Below are experts of layer 6 (counted from 0) of a mixture-of-experts language model. Rows are named router (the router's row for the expert), gate (a neuron's input weights, with its number), up (a neuron's input weights, with its number) and show model dimensions 256-319. Each number is 500 + 25 x the weight over its row's rms, rounded and kept within 0 to 999. Numbers have three digits each.
Before each expert's rows: "comes after" lists some tokens at least twice as common just before its tokens as in all text. This comes from a sample of Wikipedia text that the model never trained on. Tokens count by the router's weight.

# expert 46
comes after: " |", " the", " New", " at", " in", ":"
router:486483474537511531514497433504472493505472522503504511512505483461491497485542511495533502465480449468491462469487512469472488475544487518540515498496468548503500529457462562513507490533463495
gate0:492500513493560472516490484530488501495481483554495497498518492494522467497499518520523532444489499475496500502503492496492478494541550537537472471495475445462457524509487557509465494489482512
up0:482542514499511472490502527481451519479526479499502521531519481518508508466490444533460510469525511507538446512514499487480483474530506495538470460534520472435472496492514517486463549520540501
gate1:486465543544527506512499537507448492476523514500465521516530445491444483539487496480459541495489516507485515501500481526523500466511488492491550477551461487489505476531497466501460511503455490
up1:497512515471510547459511508472502498561495506488526533508463462500455537485492516494489489507470457449484490491536498472516476483527551486534505489518485454489486470485541533505516525543500504
gate2:496488495526508493475480484466502466509525508506491504455509469475444512481529467530535481504485506441475502546491484474546537505484520531503504522491472480526497512505505527521457469494483502
up2:480522500509505494486529501520516496482465512497490471496512478430482493521484494522486457508474496463517524527505504491518484512521493449520499532490459510498525517518521499480504489471450498
gate3:474471518560497482480483510560507520473481478551485486486596511519495487478495528508497494505460507485495497524488475521509497476525510493550474499507480468470516472487527444490536481507514548
up3:536441449480498524490477466528499481514484515543463498490559513518482526517525494489507509484484490477516472517510484488497486500502515519479521510530517481504519500473536491503466496502483536
gate4:546505497465495528483505472485522522520517447471549552535471474552452541497460513507475508511504495485531523495505485481536495502563466518527534498517528567502503488503518497492501471476511510
up4:486513480521496485469531513498508501501502492515527524524470512510517523457543479518493499522505505552511524533530507531449493515495485487527490577510475437486524486492484514473546489559498480
gate5:467474475488501498485479471467478534536501496504449516477485509475488538460482495492511531495529509506512481493543494493526510494522520504509518469481529495500486473491459525527488498509502497
up5:522533527491503542489491480486497485479441530487518483547508507572469464472503485488520486531520503500496448464482476526521524502423510485499487525519469506522484475480529478444507510511537561
gate6:483496432484480490431513490464527498468507531499515499500551483483510464470524495467502452474492523480499536486516489488508547461488541476463496499513500461538547515475458524466524516476541483
up6:484503465525545515474483505501497487494509544537522508499529511465480452477494453473506496477479523500522467511498539530533496507499493513508493514524505516450506480553499510509471472517472490
gate7:516530524453551491527493475529489467520496514502480485492486426536474522481524480480512522530529509495477520555486562505490462485515467497466509510496533542489484512480498466504510488486515462
up7:468525502488502517523535491451430487531519480510469492468510497516496488509523547503486488515508525490473413480504558553533513496529526489493469529493509509476503494479517458513482442487527482
gate8:500529529460550513491483460484551526475524562481538542528503482512507518506513487481461475489504476473504538519514499513531509453449498492491531544454556509510482471516518474471508466518544452
up8:541497484496523505516530465472513497494521504488457503488537503456510518455504457491504504477513518471495477531480484502495478492507515486567533497476538486521510498487536486489505471528512483
gate9:519522460502513491513514543499513512487532480486502517502507501475536516490510499539446505539493494503501505454515486500482473521562472517469553498503497519554524564526496517478489507487515491
up9:538516500465525505505517496526511481458483542501488499498541484514488465536508482530526499525518507475549521516471503491454452539525458488495508562520484504535501494481521466522467465509453517
gate10:474549537487513530522505532516491515552497521501465462481505517515507534452510455492481508509523493540554487497497466509508504520496484535497509496523565526533484485503532467514550498502491565
up10:477498471485430487490490491527541504480485515489476464543511506478502529482513485509459501508501530507471473500489442506524477506547575502503479507505484473470537493510540486479487458494458491
gate11:502499498498505488531529490463488528488505512514517523512492515484478517514493518490507457517497511536466493445530494492478509509510516491511497498508459484554488483481510482528467510541504486
up11:495488465479472467519469505501518450529540500472459492524474474515505492528514522516466436496442499448523474505481549490467466499527517495483527509476540513492459520478524515484486455479541496
gate12:463484528544528492467502481520472460514509533429533525482447546493516517497486512535501508452495516514487538479474523509499511549540518507505492506515518524476483499530466499479527495511483496
up12:498490535506485483519505480489517515508486510527530520492466509476494503537491531496485493498570486480480521513513447491507470503515498497515486460489514505489546498506509526519458491458486485
gate13:490464544483515524489488560520533544496444518514468511496508524518494499513489499505490533515543504494541545503522487478489465510483493453480524458492484496465491489523486499511540477451490501
up13:508502527463460498498515487454467522545485495496445533507490515485505481509489495507523480517506517505503516484477490493485497464537471503491520497491505512526474527530485514525489456531498505
gate14:496501503468527517554485502472528474507556474501456481493489497557488500560497511463506519494518491480512501509525498495535466478527473504484555516491481535551542469474484512508469526493478493
up14:514473500495503479450509505519502463498496439496506513513483571549522448523488501501490527476520501509542535488461472524488515523521503536546523490506506458551492461495505507500477528496498493
gate15:488503511501489558502489515489525510479516492510480522476496495453511521490484486504488442513488482428508461513481512515502510518518516518490550509493514508519511502519521452515505483497481477
up15:446443488535487473464476491536524493505540504518509521544441479496509489502494536435496460517551496457488464477479489513570473523507484482490514493517489477523542455497454483520475488478522514

# expert 13
comes after: " ", "2", "1", "0", "3", "5"
router:479511482526508484461508504518493484524496491529469530464487508518498511472492465507492526456504478458503495508497513494528505564465494478447497528557519557475483512542490460504535493509487501
gate1:504485514483514505505471496481491501479524507466467549483523472468505516499513503465474498484503459511472504482538476480461489462463508476524501463523490474518501422470493517472500493481499520
up1:502462521499519485492506523487581513519490464502530473496441497468445472525491484491550495498495535490489496469503502541460519510527508517496493475501491537468513559516486509466500466487492504
gate2:527528558488502463511469472502501512500539490507457485520512509491510504520518522537479504495476508514507516539502491468539502506486487446466499546521464505461521543488514463535486486536490518
up2:502486537479509493485518499467518478484481486546474527504491505526513472505520524546494504509491505509518499514500461539519470506512446481465478478512519483509481506531493490542536542504525504
gate3:525491481513457490496516505525492517517505455444504529493477499554501490510477502524500486555525481502487530485458489503521531513484537512512484488452460511485507471497523507464535483478493505
up3:490513519464484515474459521493497483497499512532497482517508479479488488520450530484506521467498498492477503505540526502524530505527522525477481482492520498482510475513547463491511504477494498
gate4:527471481517527485535527491517489482515548518495464525526505510521512490463488496551494497448564525529496528536482525526457534542492529515478455541497477437468513467467487519467496507499495494
up4:462513478508484523516497501535485571493470455470483488524502485481490482506479544480491521523451492443526490519489479508522512527501501528488528509456490554485486543514477504448499504446513503
gate5:496539484473499532470496483524466538481510548535487493492478518462512495490475546506489480534456493536529500489472508471544509490467497517421513500490489489519480567487518512533494506519532488
up5:478516547506489512547491482436518474489485473454506502494524538517527493497492484497497477516526494518507544512523506447472520493492497506510485523435535464488497485483507520487500512487484509
gate6:475519476519490516514573497500472460529491536514458504495501493510475529441472484489468522530492476553492499459477469506513509491496442498502513511453498519500517500509501462489509460518524533
up6:520500528512473475509511544468526542455506482447511535455458510491508515510489536527547504443451562486509509518516478501461510505506485516542462479521523458507491485467501538498510506478475508
gate7:448470518454471502536489469510485497539471469509472539492495488502504508499502491460486520488513500509477538524521490512529499477488517518527482462482469538544468511536521517493518503529485517
up7:550534492467487500536486477476491486511477514438491529521499465482501509501432483526498507481507546467495557442498484521513503523509500515485462463491491506511525488551472465488486469501513482
gate8:485487532507452511575543481521476485519495458502487538527526503516523519491494508515478511525493521486466498426490487508496483496496488530476486481475495475460477511547523486508477482451525455
up8:518505500500482494513489525526524463476501482492481493477492466497464507522475484464494510468485508475498533577498476443505534548489547502523423486479507510507531472487531508490499504501496519
gate9:525495497521457515431464506518504497536486493492538514437506475510502495497510463485491506512470462496496506496550516459494470494494452553505487466460515495532527494476501441477509535530500495
up9:495477517525518452498512485541459502498437494492576501488523489480479466490486473494528489487496491485495463531449490504509486478544493509513439514529515512511504478513488522498493467503474485
gate10:502531480507501536546491525528524494480495517526515504499422527511530473479459490520493521511494443494560508461500499488482492535513515489488501495525535528486473508502498487518499495513483497
up10:478495487503517495499500540492512497457519543477512507470512523496502517536499502502519497499491521483526509512508475477494500500525538502544503549485494486466487457517534500491492502498529445
gate11:587531549481506486500502550533488515496454462500508523495500504522478524523494502471508497464495511514481467487523491497506535464494515476501491537514478499504519497487450545535461493480498494
up11:550528515485510496524493426533494502477503492532508510466472472492493458527540506529479488490493545526478483498537456476532498504480494470479499515494466509537484474522498559537515522527496489
gate12:550570490496517514447479486490475497543493479508486536509493491513546495505496536536515502530494538517476504432468472459520495521526527492459419495496446535477495495527517538475464465482522518
up12:530501541492542563492497520529484501501514516501485466468494514521478489497545509515491507456483472512532491511517526510493453499488530445516438530554523510491473503507529527455511489488526482
gate13:536543485537491454485536483489472500521501493517463495475494505517477481446495493519512492529490533498506472478521509511507508470490524513491539476497487521537547514535490522504519499513495528
up13:506514478499511515496489491496468532511484492467550491495493475488506526543463507512477544483513529518498490490483504470442477518516524479461478483516487503478511482473509516454504466468486447
gate14:508491499482496499569498460513483509454488534570500508502510513459491506523497514523519489507465487503473488491515544498449568509504443484492529511480498500476471499509535518501534478506495513
up14:520519515519516505474524458446513501503474510528496487497500512514554504558496479479475510556498492492509513551478522486518500475515492512523481503510508503473525508486473525462473448512493480
gate15:493509510509538517457527515512506514480465505504435506514493497478505487488552514505513507491482519490479481529512518457499518529491508481451488452504472543500478535521483488537451475472501509
up15:498479469510486469468493500558513515489498503508516465492460506524540526550563498512468472534510478519516512502516481474523517525507526491461515485492522526513517531504492535500544497501472482
gate16:486522515528513487488461496499471510494531539555455518478497539499484487473482470471503495533512544511569472523509501524487508477473494458458526510485518494472497497497521479501487511483514508
up16:528506469495477482546516439515486516509493507499494520472505531473531476522483536503485470517515484524489501559487525545516520546465459516464530489492533515529506504488526488461512477510477528

# expert 38
comes after: " ", "1", "2", "3", " $", "5"
router:498458495510492503494512481512475503501489504493474492492467474489531511528529548481461506497492475473535469498515494534520493532470560530538498446520544526502510516474462552460487484519505484
gate1:502503490455515505507505452521493439505504523492497438490522521550466511536531542474500488496520506509533455472515493485480512505496532506488531527532524548512488528435488511472506481505495484
up1:459515507510519535530497533518482511443514464494496486492495453498508484437521551517577504463514512507510468502514518500551519505478476501484491505550479458502514483526484529524500530508513510
gate2:512479484517489523494511514498530472486475500503548507482469470522496420480515509511531492493518520446496445513517503457530490505522463509527530508503479506487478527470520437509483494532536491
up2:492506480508514491467490536490480485507551478480518511574513485485486542480519481510488487470471468511497509531509432488489521496499505496504478514492487501491506505519464503499540529535502495
gate3:494514483506509505486510488500513539489469507487516548501473503485493503512503529457481491499501480525513536506464475484511526466508483505499469521516522440489466494525508515515481520518512467
up3:526487520514509492517516462492494473483529507496503496506526487548491491509484493520485479509480495463482487497520506503484526542481493475504502538489526471513467478487483510490450476432487500
gate4:481474486479496488462492507507515537498537509498498473492528490475497507490508457520504537503467465461546511484512481468518490464513499492499515495500500515464524492507497529505491500473504497
up4:517517509487506523491537511530514488508504503541478518518509549493523496478451477496520532493554492529481502522515501496500519497478492544498518502481515492511491497481516515480495460506533507
gate5:492496524514528522469485556535517517462520492485461496505498443487492491520519479515494515520472526513502520506512463476502524542467494516457488493503485483487541502523519482508506511465533476
up5:512479513500507523496519559502473546515484484470505490538441514466447469513466504531457490523477501507522505486551481507506514554481515519486489469479480517496545487509477486503453525461569468
gate6:496489460512487479479503523479469475496513538485478514505507504487489504490470532514484493477507473482510453489440492485521513539485549468514516500509488566515492471468558552523484502465541482
up6:508516530498520511470485497503510523505498474530546527528458523524511530506538486487511518506499521503491481486536524530504500473506471490483496461538448471483532519479485515457483534458468503
gate7:520500467495499484468514482505496516500476507512478543466513511491467515504483469534468502531487478508536504503493502488532464523509498492499523495495492513514523520513467496494523525499488517
up7:496509463468519514522534525496540457512485450548504547460486523455509478486472490478492470506492465479518507546455502499492472518507529482504511518502492515501548512491458503449507506537437522
gate8:485546490489517533513510496540486502489493490526479506495467490465513512515529521539507493514509499457547450486499490490519433508463451496493487505534498481516468495523511466484498534491505521
up8:500479540458488492473503492526496499467493493517530516502506471452511502497549511521480502505523500492553508492466479507509464538472486498480505480479476503519458518524476462501499525545518508
gate9:494469506482491488483546467489505491535481513481507497518557490465495519507481483472469521455539507494495464444515496521494499493517502537503505442537487502506509510459480477515458499527468523
up9:516469527467481505496521488469537517557496543496506485495552483499529508514507499455465516467526498484503471463532510530483513477514502520478516450535500523529503505420507506489476510492502516
gate10:585505467482488538524478500483507503492450484507505511522428503504514496463479470557480510506516488495539544503509526460481481477503541494503487504506526512524549482498498449499508488526503535
up10:457509499494491526482513528525523462535516517517508480540511487504504506529536470501512522519455510515456445483486459522497498468497454485503551504468503514508443498491478485512479501506481487
gate11:503508458489481515450512462506555490498506462524486488514549558500466542521478513509556491505500493491484501467511556511474491504511494489477520494498474492472502538517505530473515507511533501
up11:508485476549457518492498511475506486499522487500508473479497514473526474463481518482482502493479509515507539504481596484499470485474515511532544455487502495499494490565488522500552499504524435
gate12:517486557473494492527497538450477480449499533525507478529498537462470501550534504544489471458478562549484467504539470484486496516509506482499521479500487502497504507552471513507527489487498492
up12:486509478491553492524487537527532505535454460469479426489523500481458479504537472533491496530514504498496498497503461537519463502553516529515494504493456471490508504493551496519534487476487484
gate13:486541506455483527545583479483549512505503491480498507486540468519520508498500502510484525489508482493500522477523496485439513500518532491477501451503485493530517509517514515486531515533506500
up13:489531504517503474493529479435529503456506487493486470451498482478535488498497477485462472482513495509498497465486534514515491453454513462478550525506446573527490500466511499482497519535539473
gate14:491482530485501512476501544472506511471508502481474566505533519513488513441511486479479486461480500489454497453500502489474519525497517495515499470481448510494514493518506489498512538500444479
up14:496499488477527497506474481517493537522513439476511525517524545496475497484514504463504446484483528469483520492520532520493538485488449511559517470522472567511510519503423504515538495498481523
gate15:517474522496518493516505523537470519497493518496445503504514522518525472449478476470503507470506477489513495491500494513524494520536517506507474523537471512490461477515510495506472520489498490
up15:521495531499510521547509552465516545487516461489479502509533499503514491472546514466465498435513482494479519462556464519496476545542506491511481478525500484525486470528542484500479529533530529
gate16:514530515476559484505471496519551499477491515511489483466525533541492535469493480546499540490484485494566488468491480481479514460485500513530488546525517482505527467513492511494471529471518480
up16:519518503489522460494560497512507483531532535505493451491518468511507461513482490519520484520519490501462536503502484501475540501497505469493491485436518473490539549476558520573506500492463479

# expert 27
comes after: "9", "0", "8", "6", "3", "5"
router:501486481490541477502521513471503495472507501492468496580509488510511524469500471528439470514462522500474510447473515492446495493497459538472483470469439497485505452499500493498511499500498523
gate1:518468489498530514560482501481508519484498483488496474489483510511507441536499494532490493512487484464519491510480542489497517482536500498450495519497565427552530503512547515515451507515505531
up1:492497496511517508532522532488506520506524523501496513495487529476496496515480498540487471530531506508530541578491508514486537469526506475493482485471561468541547447533522509485457501512514499
gate2:475449488493460468526508523535472461534546529503508507496522519468529465531483465496454508509523535508508483442505519523510472495505532505540500494453468507493494475511460489476518462499533514
up2:501560501527511515499481453487510523472472504502488504484508518553475514538553511505527483470486477490487486529480480461459531525514459497464463499527495531527499512525534509492487479512475535
gate3:473526522483492517470486484507551498495500514491499492479498499517471489484514516469510528493477508516515464496521497519508525500520532491499496487528466504493479486511488524525466475529484522
up3:475509517485490497452511481534486461511503500452500490536482470491439496466528476500526532488510481527513467517542514520458478488517523512464475492555528539476456486492455533502462496526501501
gate4:541464497502487456525490516509489504490499505496523475527517442467488548532539517473526516523435544508485468472485504530499530469480561513471508471507513510474516472512521492508471504473477504
up4:518510499519505500524524535537510486505490486465510496524496439510496500483481488523529520536494526478492490507503518477517484489466474536462476508483512523490508524487481524483470495545477518
gate5:510484520530466496496510502552491459509500465486541537518522485494507520486538513456464522511509539537463497524484522492499511502477462502465486538532525475518506508519511499493473515525507492
up5:490550500510507505519499511469503531501451544524501518524487533515522525432458494517519473491558484484522486468562491513510485502518501464523519458502507500529463450495504524541484491468497510
gate6:530481490465495507477502498460516467504500515491476501493555522502457500496499455472527496528510477467512569473528498480486555489475501467451527507476483504481491477468481464488526497499510495
up6:489444479458478477489488502490502484505492492477478480488480505519486507499504504477484535563477503456476501466508512471550502523476505451487543504493480469467507480521498474482519524492516567
gate7:520427495528485498510504521481526541518500478511560510510489454488500518488505480468481545481492486488498470509516474471489479483534517530542496481517526506490522501548486501503520466504496480
up7:506509510480489455513475491480507501498503452513525520478561526493505524508488500517481525505521486511497515529501481436488511510531479457536491535523507491490504506548493439476525447561475478
gate8:448460534477455476453508539484519546462526476520500459481469513520496547500551429482513513463556526477503465488519415501479442532508538501565498470483477500510523478532547484487536497588484485
up8:508477545466508483441513522487505502489496525535500507526449485474484499514523479539486516463511543525491501464497442492475492476505531476544484488506463508461527506511529518471485498545504511
gate9:443539516523495515505462482508501487491525500536497533510495523515449469549460492462499510557478500496464507490505504510515499504528491518503532527476524496504472546495501541552553483525476515
up9:471439507555535500514507539518468480508463524489512499507545476471525506472481481505492437460489474529520527532475546497552491501530510492511512478547500515523484543464477466493478464494498496
gate10:514512476515516497474501509452481514507494551488496507461493481515496514468506498486471509487516518492475487478493452501530497477470497522496507498487481475534529490477484471478526495483508499
up10:510505464514505508488512537467543502525508504526490506483486490483490494500510486513536465500510492539498494544494542497535479533551481497515519470504514496445523501546481534527507500475483523
gate11:491466537505526487531457499463502451504513464503503495506488511502487533532504519457491491511472484508497510488516496493553499544499518497505541487464499491507495584484511501497505488537467508
up11:496502485505514474457498481458510537473474492486507544486492489530487522481505478510483523493488509460464520486528503468487486529537499456488508458516493508491494514521510497482491483526491532
gate12:483489499541485509506493458509492501515498550514508509460468490525504489433503502496499480569516486495472505497487485493488520504491512485469487546513489498477479492496511487500498495512463472
up12:527496502515519527519534563487499493473502454492470478478507495477558501562494505520496491502511520478556522507514496533503528478514430521508543460416511473520458514490507513502483477527485509
gate13:512489458495516526498510501490498504498567480497468470486517522472555503510508472560538477495488499499492525482504494472489491514490498506527512512487495487483518504503474512468504478478508502
up13:507477478527512535440515465512460518455554504458495514484530484504497511550537455542504500509489509494500503488520511506459488514495496527562504513488518463540510535517482475522474472486522528
gate14:544530467475491488532521518516436492527508474509501551522470521513520469512524511491466514474513507496508493444520455528491496490509526545518537493544451518469481487496497524473496474523509507
up14:489488511496504469480503545460483502507504447470455514474500476514475553483526484486471455516482465516527522460489454500475492497510499487529486521505464447503506479495497515513480546496502502
gate15:451517509485499555489480521503455505530491514463476490499524453509484506517475457527531499501530508491523472461526479486491496541520493444449498461495499527512468524476507513475488540475509442
up15:556486502512479532504518491542516488504498505531461473454497533504536503490493552506496482483488514459488481463511494487462484517542503488473494469481551540510514525507465443526484500522523464
gate16:484453435464519532490491512488477516481545492465463463473536459502474427523541504476547507535477480508524481481497467493525486522458468509505545505516483511494513544505528489558476495519556532
up16:478490537492453490511530552554503463472462566489477541522490528528515503460444508493459479472554511503515532499539488516518535476558494531495498468501547511504502467509539518511508490487470499

# expert 59
comes after: "-", ".", "0", "3", "5", "6"
router:537520480514475516514495495466489469472493468470485503462507529523495475516454473461522467498435530532498461466448496492537486463474493508495526516506507488481489486496522518541498521467488483
gate0:507492483473491495455503515470501500481520508460566479474509490526475490573497501537504519472506456490456518489512510518505498548456496451528491513490500485490464510518565456518520513507527501
up0:469504513492433501472526510467475505516444452536542479462533478477490529467484509482465522464459528496490529494474496525484542553505508512492510509502489500496533509474448489517490453501510495
gate1:464483444514488481476473521477444472473512464516525468474471481500506535492515473470505499499478521552523513526494490480562511506501487532531489482482450518514521481501494463521536511546489501
up1:513497481563528526490509502461532495475490494545504531443486511462494539522457474493490585477502498493477503493479504521477508460522486528505558481462465498510501478499526477484481493554504490
gate2:540432490489484497454539503482534516496468504492423527508488507531474504507490505507462461515487597478508484549503522497482511504486504534479547545499510491509523481514506473500490467484499478
up2:498515509515493508510475490502472496494532486511549469527502453474509498526512471486542524505472459531491530466505458485519457494478533510477478447489482550487487513494479548514465520558472509
gate3:486537461505545491457513479490499506484533480495441472449490522518533462499453511495508525457539444482520498509506476510489478485445508508514483477509498475504507508493468510526495504495498483
up3:548519546469512526454498522476430490504489543522496467446484566503501523535443504504496501463500494511509519507514467499451436496480510507481525470497532463494492491503495481552540502469523497
gate4:522486513506529496492524503516476492526449511467461508492479543497498485508459516517498492468468545497492549476471487521475548517510512499512539482486467465521509508476512436492501470497508526
up4:497522474479485481536521473493508507479524481484500513495496491475465499434510527492499476504441502494508483504519448532520486478523493502517506507512469450468513515469494508440540495490515515
gate5:517479504486496511499508504471510511533502532532504478491490491539476530464512467509531515526545496517467488434478484445535491476496476478484500495478471511488462487549510487523514487507493535
up5:463506493511512493491524442502492489525493497493501532482499505473497458508469511460480486480443501482469498541518531516475494527440538534519486480507521495475511518481489494451478492490505494
gate6:559502501458477476521467465446540455507436485441480524497535524500496531578483492511516482526514510466461485512507475529499504509497500566495490471483447514469474507479487504506496478490517504
up6:572458483530523518503481490497469449482496489477494499471490498487519466488489524504521478497470497488482529444504466510539493488531477530514493500493458517499531476488452476457524542530487478
gate7:441530519523519485480510525491493492456496495470483476526504457493500499480484472503497505502473494428485468485516486461510493534482487485501474502505494497517499476497503515530528511482505531
up7:460506436485517492538526497509473481490526546480484530522495536519484566543486502494435493496486485485472458516488512523452519494545512493515492534497487495547501527524495494518484444522531513
gate8:496513504502523482482462455505493532493520536515465545474483499482534462530510459551577481502487500468542512500483530491482520501531502494501525496500494520460466551504551487503499488464497484
up8:479490498508513489511520467450484503561509553535501494484524532506520532517470501505477485492420529455540510474477520513483486496504495505483525539465483544509507500514479508482494528481527514
gate9:502510480533503479480490527503505513478455496501465509469514494464477520502482469483500456457518472516490498488488475476501500466512492505500507509494502469536503475463483512524521537505483494
up9:492507520485523510526426441507520508489485501511526459510516535504477439510535532514531478492503492511512544520505523507516569520523541476501501501509512490459491489501502513519483478527483517
gate10:532478473533497516528538478497493497509460508504500520516520508510517512523518502478462488448513493494468525529479515449497495515490499484471494507473470524500456498495495511458481486475497522
up10:514462509468490497527461529524486515490571514495453520498508509481512496509527524506535500533515491503535486520525496489542433547505464481535481518566472492469551485547510486470487512533480501
gate11:482469424549510482526485479481476516515453513510497516458539548464459502518515512506548542486517525503497499492497534518473495551537497496483514512480484490493473498510490499525490493513482508
up11:515478478450516494515519464498538465498536526502507508505482492516512512475485508483460451491507505512478521497494479509532532551505489502508495495533511530463534505493498479523524514487503511
gate12:456445534473462527504503475469504522494524482468474530501475494504514486495496496504512488526523543524474498524520516493446527494464527503510549510504480505521504511488514463499489489497474497
up12:505511545505490499483498520545512503518495492514449511513520495494481489520471505503488492502500539485481501480550502495478508534467486488458505448508533525478514500540473495547559509494497543
gate13:544514527495469537500510492497479540509495516473469541521475516480475474535507530490535503474513489507531546485535527491524507509509477520490531495494459467531428495557481507506490457507520488
up13:512482456464485493528511491502501486488506515524505535559516534491520461511497470468498483492506525505490503533458511492514526482528473510461473497517525534466491491484495499524475516485488489
gate14:519511521519529497522498480497522488527499469483503521491501544528447473489476525561489530472518524416488490497475485523505529547472513486534453528492528487490539529511523490453528533516527503
up14:503519482492541525475485549512511471488510489484494531545502482496524491489501505496482510511490482505498534503493488494501488443523484498451514486516499484521491461534477511518502504454504495
gate15:485525512480544497483450542487539534488520504477475482527467461501522516480522445485520493439495532500500475426502491522474515464503512514498529494463497495509480553530506487536487499548519518
up15:490485503503457465474452531561488487503528495491501479514504453503486483478445535479509481494506494496491504506481520498509519467507481489518509506530495504511482528516506496500448476499451483

# expert 23
comes after: "%", "0", ".", " population", "|", ".\n\n"
router:520524471503521522511473494470499491515473468516517506503477517492510509507486554480543492511510479456518507514508518474521538442501520533464472501507521501507505517537491479491519510480476506
gate0:495506554477499524524492480521537510514519530477476535540526557476505471537517513503484462482502479516530456530506499511490474505493510521503515492548473530498534517568497531479482464520474485
up0:455426495463490497509516532478517469499502504523492539487488509469472488498490538518487496489501500543517522516499495489519501472513490461502491525473477541533518492509518510443466490507501496
gate1:500464505537514521523474445493505487454518479483529516497497480504486506446542509534496458503467432564483508486510475516526505467491572491500494471562517491471520505498492521522496475441474493
up1:513513520485498468478510497528492513492538497515485522469462488505481438471499515534472514519527541502527474527525462514493514504521481462483473524510499523502485544516541463507500495515489455
gate2:499502510484503504486480496517498482501436519491535539491525472482523499526481496526488482487545527495553500519527457529529482476532507494470499501503466494528529574519514492504511485493521515
up2:490455520516506529516489498477486473512485506478489470510536485508499493497485504516529497469476458511492503471491483508485479468507476487536444494480513528507481498481495539506482495502497505
gate3:532520464576539466485514505526486469503530493481456494523468506463515493494524495523507501529497491471523491554574470463486490503419570491503508497488469489498515478490508508432504480486532461
up3:504505482541508469502492506520489537478529481480498445470488541493496493444554479503523523510533480524506536525501505501500506456475537507508495472487517483524505478460491493459490485534484542
gate4:503461508477511500515430513522497477488490498511512549521506489496530475490553491516517480497544471515541464560458496493509547505479471489497490473538499482539541504500478517492533525463486520
up4:496507593489497505486528559492505499530495462506517480505481498505499468525500495512469496495493519534472465490499542480486449497500497494477547523473525480488479499509456510483482518501555503
gate5:482477520535529520507473509510526496482475446500526549488470523481516502528516518479483484529475525478485542519510512503462547489533489579484500498491493496488530500583504488457523479455508533
up5:536545532484511515521507499536520444490496503495533488512485461521511502491480515506482473521440507519451537517505512486454502503524486507442521529481483519477523533493506528520497476464505506
gate6:541498442502531507470465482466454508508529463484523549547460495483494497495490500489482512509495472476455517513465507493483506474501503521454509513479533493467521465492465503463532470442487506
up6:499447547538523470522537498482498522523496518519508526489491504533476492513509500491530479501490517495490497516475476563519493503505473474471556512507500491542497486515504533500466495479519492
gate7:504465512481461515512446448505499482473478515487485475539507479508504534506504542536493474469480500526518491492496475463506502506471535525488539492512483525524470547539514517515487458502475521
up7:496527520503519498517539518534474522510575500483522508510495482491456490514477469486504495465535462508500543522480477491547482484501490481543478519465546510504534483481521504480506488558472476
gate8:558444484471480494500491534488482491492462526531489493483515475565471464566504518513546524500458508493500519465459534527517506506453488480520464493513478526464474521513569504532545480504507480
up8:487494485512520509498470547520513483552504484484455503522523478490534515453480489493478480486504468462487501535465540503527499464492501497478517497494436492480553498505470536512479478499513499
gate9:526454513492484539510470522467492452518499493496526478477543522478440496523495503502498469519510530494518466524528491539526513451501525509485516462473497499506493520477465512531523506489504505
up9:535528492504488481510523528488497504480509512517466543471522496515528485515474502489525517496522496500501509524511466537469505444490490484511468481465496506511483499471492458482531480494496482
gate10:480482527514517510507518434487475495487552497539490492520520522512450465489520505510540522521481495514492503504513507478475507456473463496461505498483501477492420523542474505543510467510492568
up10:514537514512505494528478498451496525510545492494491473471493488480482483500465511503510481497489487469450549557502475501504507561487529514462498474502486468461531508503531511487521529525471520
gate11:518523498516530493539505537515517517526510500498465490511506489465512512495525463484497508494498520498481510496500481520475534458518518490505466502447476479488525456464507526509511505518524544
up11:535443496507525511490499457542486517510489491515443519510513456483532479505494503543490487491529478483484467439482480508500504512484494427548494496434472472523494505490484499482464470472503523
gate12:505515513512528517537502502500542500528458495486510490515448519490496494481481518455489484502501488528569509499528493456514487451485499501501527495492496468480480502507511494499506499517489473
up12:487494503486518470496514481538492516548481511514505500506487486498493483486476489503462523473482495489474498460484527503448486502510512504472460511511519534466502493514523506499519510508505526
gate13:498507529513470545492475512523508500432516448451536539453474520498460501527554538463487543526513549489504477494492471493466497488559523497501505436513510481495480498505519494524476529469552527
up13:504505515476508532539462517474516523521503471540517524493461500480481523521542485523519508491496497495453523479460448459489478502507494496525521517473484469523485459460456481495514495491518441
gate14:456500486490502492489508521474489470522496471526545483507475517491472532447559513523466515482486496473484518483512532492508474503491496509474459549476489491506459503546506502490531497497471496
up14:535457507497467550486493508511514522451414498466450499488533538458511515499511468485521475525529500489523537537547481482509494514524474525508514481524484534539511514468516474474499488499524509
gate15:498514533463474539458481531491551498470543499496504480444505519471481538554508471505515517470454493485511510532524490488523495544467469538536489504484509492502514479470455507454524521504494504
up15:456556481509464508504510516497463493483500482478500482486522499514488442478522503472497494506477464523524515464485553478483547512499472521471508447516508520479501474471509481512526513484459482